From a checkpoint of a small mixture-of-experts model trained on Wikipedia: 80 experts in each of 4 layers.
Below are experts of layer 2 (counted from 0) of a mixture-of-experts language model. Rows are named router (the router's row for the expert), gate (a neuron's input weights, with its number), up (a neuron's input weights, with its number), down (a neuron's output weights, with its number) and show model dimensions 0-191. Each number is 128 + 32 x the weight over its row's rms, rounded and kept within 0 to 255. Numbers have three digits each.
Before each expert's rows: a language model's description of what the expert responds to; "mostly gets" lists some tokens that are sent to it at least half of the time. This comes from a sample of Wikipedia text that the model never trained on.

# expert 61
Middle syllables of ordinary words, such as er in southern and eastern, gra in autographs, ten in maintenance.
mostly gets: " we", " bi", "tra", "See", "fu", "ju"
router:135090123165180089097163140127155079118122018135113101121179097054087093127135165100140074184132098089150083141116151147127112164197128182112136119122130095102114139165128136120150152069092060106135129069132171116147130079121149110119196137170148125083192098101145107178095047166121146115107205102138070130138151166131142104094083091163098102143139100143161152156102077175121126189089092161109135153116178160170105113169102107097181184118121194155132109161156150145167117173111100127066100112150147107119101133113100147084151081119122138146131114153128146135125141113131135112
gate0:174136126173091152156100117137097146147153140127104151118123161141150144119153150154097127130138132112093129087162128158164124113142070095172099165139139104148187101128111134071150134192131071137122107189134049066131121081144122118118108157099117152146102163161068167112080152075146099086190116142198156122141145114119141029091168111086099133114210165122158182093142134149143106171121113113162086151208156163137134089100142133157147069085133133068132117218150129072118162132169105150074183086121101133144149087127098137181092169131134113134160136130058131133129119086127114114
up0:107186170100109171121157133145168129105146086094128183076123135111134105065111125122154102115139135164153127102120111140153156186167067159061138140153113148105224106105100135190066132063081150140070124066126095092168051164128143100136146134142098146092097119135125083129132147153172128127161136150119165113122089096123166139159102119079133148151126128131171128144130143095124105144107162145124156103150143194150156149095124136132073209086177148162124141132096128131113089136141123137114104132109165104128144182185095095094184120211182183122142175094110053159092156069152118164
down0:109177089113035166086137123148144151088143123159125064142128134139160092138149112136057068136115149121137094129123173130167121079132111172092136083174126138076093114108158113114136135184161157088114128173159152099110141059140110175134129158127153110117122105126140152067135119153158123158092125078104166144186103152115106154166153079175142174103149201130140161140096111141135126156223136135072110105122100151106135132057074182107137105138136168172126171165198142110134123163099147134133097089086140121081086098134137095110072134147082124139137089198088058114138198167125151135
gate1:158146085237140129128085168120092146123150099127167104184081165090117138151100120047172112132130133140154143131143091134127148154182078120172128128071143076141139091116133122112100152111115136155077166107114119110097131152096089149167159135121157116139112153159132083182079144109141132120211113107144136140132168119146168075137144151147132124156126132120122166090084095191064141155110143172102158111202117105144080115134177098120120178043136124099089141166134080139096162179153082142114148163151137147114191122144110146090134131112098147072102135124101117112158067155171151242
up1:177161106118141197125129169081097159154113110144093147155131145125132118097094039096122142090125140114117138062175132188158131123114166144126167107155078135102146122107168113153144147175157129131136125077147148077149152063112094123183157075095121114191149122115124096077114123106118105096109140091094078133098190127101178084065115127181148159164106084158091176064113105157096119096112167139122105115093097143124089133150124137112126087087149097142156082139034119175112107127150057161140152117169118121113143096131202148119096130129109115090188104083148168123145073095140111042
down1:137107130102048152079131132151176127160164114117126144139165155099120125144127092158110110135093169085172122126100095126122081158184128099105142076142112143084159133119109118113095107133139167071110149156100127133103124136191094110154136147174104177137095099132144065111108097141074106159072063168123132124171061141172172141142140135101126093158167176133112169107202150136159139121154164189139128069119092095155141126153077147087031108112120180076156134167232112176102100102141158087153097105126138140114140174075136126162130134164083162164151099126140126112196081086135161106
gate2:116151155102157135098124110161096115134052095119192122102156061153125090179127137175142112138068135137144118148104130103134081123153084067105110124119148122186137175163139115129174147106098109145100132095093190137119127102078157185117164089147187063144141156178131097106106110093141082075129130160115129097151128162154062120155109131114126120090114122138142159213122094185145147143140090111170162156105157111070043135111139090146095154177078123098077193136113163157141122198097173119148155160191113120152130142079118173108120065162147167126101088149107167180124119122165173139
up2:124171164109136109121115125121079127103133153169137191188112097099095126145078122129103149147091129140149144161157171084132131133121158183150161123145104115105123090131152080111159157208089190101123082105193143119143143113143124135115119121173128085110129133103161182185127116088121159159133146100133134123063120096123143093119092085111063143148177145138113142133154127141106184073154172142132155136199083127168147060098168093215128124129111075130146117179161162106086160142106137099171166170154161139108140145182065094116147097056154117118099133118120103130101211205174071155
down2:094109120117155144125124149164147187150142133145085159177089168101116100126115142134090094108100144143135131182128119113080051180172158107165149106107072094138098164086087178150091118127177134158146171130141094116085165094112153118086110169122104133144154121086140153088062137063121124128135114123140091157163128135069093154061109092111190166149193148116071131158157161128154129154107155160099112095186062146126145134167126136143094141147155072123144116086108126132096068100168049131136166090126139113107095075167166206131126103111136137147171110141127218207149103159102137124
gate3:102135068095126129095120119147091147161112087125153122104140095110133136123158186147103088141119156110155129092161138179127162145112134096124165154121142110143175171065136150120089149117087145082132092129152129137129156151118105063096160090136165167091106161123176103127044115112136156104171161138124155077084166191120146114120138112174110143116154128115128119100094120141112147164154101067089065066215154128108240118124108144118152097086155120139183149148146060132149198145099136167146156036109153101137103123114183144142115123120135092107124111122160179147119054152159157040
up3:096139100077118082139111128099145117143124108156150177143119129084149090111126145156167127097126060105135110120078121141157080130083172124116122095154182130169099093191141096142138097108090113164128125120091166162111089160169141189099111090161111144146086095078152100119202137155166157079140104177113121186111102067094149058126145115126106141100124143120106174100121132069130150126090150117167199181124128112115072136144138124088199158169087153106088147157131159129102106143074160184114135171183124148143067064136215136150137108169083185127116130146181172190142110139123164136
down3:107111098121075178156134108096094110147101142156186134127068185132162118142165152124146181150135149146130129123163158146155106184112141132125142178117144140149157143115073110069126136131158126137130166184103140144118073115158097144056116111136108104128193147115207129100173177106101071151068165080101152139164123118095153115084096167147149082132124138100096078123200141080097149158141093118197045126083108200105101177136107124141077137097132147065085152084107111131129162129136130128074130108127189111168118108096188174155136113169110074086086154142122129062111145130111169134
gate4:152185123118172119120148155171141138162153101082224127219115150138166145116173128123180122095124062144085157117143129133147150078162141156108202099127036089182118110147102146144072108158166154135135155097119120147122135113123147117126138125129182153079152090164168121179165126151198124101104120131153187205119067105127096153051151112137106088116125123102135181129105122053109076108074193147087127144173180114177147143115103127077133116132123082189153146087090115119166126165148084097163100110104110156102155109158135145172117097102132118106102111149119126150102125129097124127
up4:099146139133117128107154123217158109165162145147176071175106099138187134134111136118128140077113074162121089140128115137121138148089112151128135110153127164133121085195117172090130126159117121100104081124143226088152092151163101148133123164143146146129131058120134118109193111095105171119086146121134148091135112120081139154119132051162174131137133147122077172136169145084152100180111123165064101189117165153098185153188057151117159184113110119142133122115098139117116118147166131074173152108111187134168146121166225117112170118136056086162122160121158102129136172063110104116
down4:129087130119159169108138130088132100132175140137136105085183120150103144120124132128180107129113162141077143164162129129166149095071142192097106133071139145137106159176161192143122142159132167130120172165134085107183186160129152121146170102104120144143082074135100167074148101122158145137128118133063153186142094149142166124123148123189092131187085143089106093129121111164078101187102106129142154115107163135208110144065094184126131117089135071124142142095125099184089085167066113079132089132154166147059115168086109102127191116084110074153145116066083109120087128101126094183
gate5:070093097104167109112088135143141136197116130103122083100110145076127155124050124135139115175099073152097114123164148196159205112124138167121121140103153110123088119108108141120127147066075174138126183102142072080156127089086107205136208148132168092124109147033126154170133101158115182114135125130068135138129182166159107093127150126093143152041148109103065114122166098122147148143190147163098127118143142159136116170150155143104116125130103121156119141139102083127147093094151084174145114040147117158120164122097106091122099125141125121129119158070142115113179076172134166090
up5:152043160136156146181129111099129193161176083108093108137114140180182102172115179099147187163080125155166139194146121166094125108139087109165117124132126123123149151109133109115123149150141149127097166074128142147144084139157134077104148160128139118087091124085120121158129181081124160132114065117120092124157123067204126159056111073120122140067154114121062130182175136101160178185106163160087101149116130079141044176141126125129116157146094143114177164080171104107082174130155064109162124163148108168155081117117112165126099126146128161148099119138140157129151123194109103165
down5:120113166126109176074102128150181124128124143144172059160086081103126190144137129163164125122162101129145148062125100149115136120122137141156059115149132080126139109153183102112138111086101127145109099138106185172158186099145107140081178142100117094189127163121169130141105156128150179086111167169145134131123144144177166111132074149093151165134162113039129129152191153196136170068115120072131142146131158165044170149109141139123098115142087153145120109109096063100027142120083143154121102091110172102120060120172161149161072115156149105103118130080076149150124138095117117135
gate6:186131131098162104107128136085151192115160129176097192061097131129093148169133175106101127123109095101173130112113194132134140135162153184146100086171153101080136116132151149128175067125080150152101133119080086108110153103128141091137134141103102132181129072101125185095118125127150097186169119121121067111076097157127103124097064080104155091122124063155180129154152113216099164104111156127172174163140160195135124176101164149131118153110143165127138139091131145159169187122174122093148150139139172146152098084152113127145121142143165069131178185134126140144172190104159066086
up6:158099142112143124128113148118145143114162044112120130149199098143144131136127107112091123123154116135139109124112120144114169119160160140122157155111118152111131136167171185089065129102078187103146077166114152099114154125114168157156086110075151107127111080141151096151129091160130105148144134148121089182027144099118183129111156175129126188052124081073137118111095134166123109085165170123099151116076165104000200167132140108141133121152165146118113125143108072149118169087176126174175112112114156221162101105118056148140119147143132126133135114152098146101081118130141163122
down6:158082128100147125152159140127150114098137126107135193075116140136128054144124138081107120115148162067089128149081151138152065147103101106098159145152165123131137115124074097117102092142152092117112072168110098175139181124136144152182133132161167107157098132119132181147165140098107143090148155206190125192099172134121191199148127018142147073141112125116130169145102131177210147126122129138072138127116130137083158096179151074122084098129090148143200063117064137157145112142125147079135116136101201130117132136104110109147125097102125175164121116111105122136129105114121143041
gate7:104186123146150148154142116112105103126131067043162100178151096066177112130183109035115076142097154100121088182132106115177099134129165120175120108077127126197134142136140156147157133159155138173137144109151139087169116167144140079167191166177087144137131163104123147169113093125154101175169124182116143108177075159156126112089134169146204176106148171122140104141066123128104053113122110114116184134096138132098123078098147153096163149106134110090117103091094151150119120224135157160125095130131153126156093138155160115126125125090137157193106150082111136128172144183154085136
up7:092213080154122097138088110037064146121089077150134143109107152121086098145112098200159109162127167112119088083054125126115091115096105130178140121118142159117122089101117146153098128123157123096123115140094124185112136129165178157086088143150148129090088120098133157148095133167134125123118068107137153165105114182147196139082134086099128087099134139110138104181097124083110146146162125144134174118145125144196187167141068134135072040169196132152094195132130111073109122154133142133148174108106102148079176139123141075167132115152138106170146102105154126123192096087147115076
down7:107157134146123124165148093122144091075171090087162179177182143095137134082144164143198177117179140162107172142104127049141137113170101180145180099075062094142139097089146137124107132150151076098123110080087134132137044091110120110154190159111157164138128094133101102163086152183162166127142099177053133197088150131141179130139140117036155106112115141089126103132087155107103152131175159088162094128140163043153146150105121101124147131152125132132085146149155170124165101116105132127112075124100133196113117119162113116134138133130081127155152059118139138151139062126103148116
gate8:111141118150144087106133118200154073149108117178113100120182141082083146093148122156183150141083105149069129133107140089166113156162115122151164115116100164115090143108123136111169172127144172076134135076100095184125147132117148050142104119151101121050104173137143103198130083171156114109094125057093102130126135109170162140146097145207166128175074135072118142147109100155152142147117060107155173146124148172109133155149133148096152186150102172103154211086158135110107112112159166129078161091114163088089120084129181083085113148130114162144119134131070150189138153134180099158
up8:148147176161157122101130116150113124101146123120147149102113127126215131118198078112073147200191095155169123077125058144114120102142063133147140105133123116170101078106134119086080133087146125173156111144091094140098129162189091126158202134093144126136153107158156094092126153110103127103205174104080139149137125100181111108135155167079149186196111101163085154160128119106099100040146142161109194072114101110148137150137132121146172118120172117136137102189202142105111125071127136066124096123151168157124163119108147173118115116135116083074106106100170117117142144116098171159
down8:137093169153166182136138111070137152111171144140110117118157109128096133139113125154100173166164086123162056125099097148127115126089097100157113101162118107091170099127181135215127149111102110101144192107145106085122140151124167139188112107160109099124052147146182088125113070166162132161117163128126159141097118126167097137082072127095103106137134083143048121154136131078163154109097162130135155121157171073168115128190176119130113067110130140101128092143131177134083105162168131145112164202071121144094169144049153116065111148143131162091179102131103140052179087160113161137
gate9:073123070149111138112099113169145159103115149121157079117144164074102137134094167083140096110053144187157111109146142078118096116116113142091089135074095118095121154110110140117133139156060164119083077120065081067128169135157152167136171122176087142078132151190130151133081112161171144098101137063120215149202151098157118117152110105060128104087126103128200111120117110139105151099134124094149161118145108110195179111122151091139130193142087087116128094164126083094140149170176122136085089093077145110120171099072130144082066119184106158125117147128118113138102101122121147128
up9:110059177160120106086134128146081063071080108143098123141140116171199133098069181117099126143096127136107103134171117124122084111142130137131096173120116111145151158119144145130077143171096147148125144130132163111059145145118165101104055073112119089107051165085059167148138173137091092059129088109140103113109098177142144109097116100110084057172146096182113146142140101146124140154206132083190134137074119117136106143119136161154171143140099164106121136129136084158116164116195106142075064174122175083106089109131107126111089158167160160133134146089107128126144118196161170115
down9:118138152186138129156091140117126158041125143089148098132140153128131142116131074151182124164204068107132097143173122097132093060108069139156121121060134128130145110160075108139086170133114156143118101130151099153115179132151103183091104143059119109191111166134129160125151128148072069149121050135128199120115081133071128128071130123125130165148099143090081154170172137159123091123161157167156101056145059132160080088131141136082104149115154156156156138149140117144116072159141151138142167101181080147173110115093111095107180115094193111127166170120178095117164152115154133148
gate10:075150137140199146072122120217127117077178097114076114188096049135166137164117142108113087213131082150154112128095115154099097130176133108132207145104159081117168129130168159111101168133101140117145138079139163089134132105137125166150121080148138129134170156102142149078112106094117129096114146191105164164122141171116142185135108123147168187149145139115151129081115147066139115135120121188106096123135138091143095120107053124134113055150091149167142168102150159176160092149204069104138110102120128099128140116108103048095124106136107096087142111128142216113122138140128165115
up10:169089061156098127127068167126161072081136096118134158205092116140099151135090182123106113126095102119118172183140075155116126162158101158157131125149149116118146166101167141122192173110092109128126111139153154133164226136173143080128126130137166099103141190118140110176120087148123156154095120118147121123147102141123134177129087095054164177129163136152140194152107160085070120161128052164179112119140119073072141123126160122129156084164123199125159182165134156129140125137197126117149141114153116113109143086142139119134108042112177136142067143121153096111116080194105165128
down10:111095118110076163082139134170130111105080085168150162145167086086121183161097114154137101121123144148186161149117104144146117172115114162145067095172116139120139100147131105112098126128116142066133163171181117119132121165178054038126145078177074125067118089187127097161124179202141110140128106114096183111077168156174126157056093165128096166157151155213151150144132134146146142153170155137154147138043181153089109202140095107088124116122115145133136090084178104116108116141170155106145130137133069121132126077130093129095125163111112099138143081155133135097139107105128095091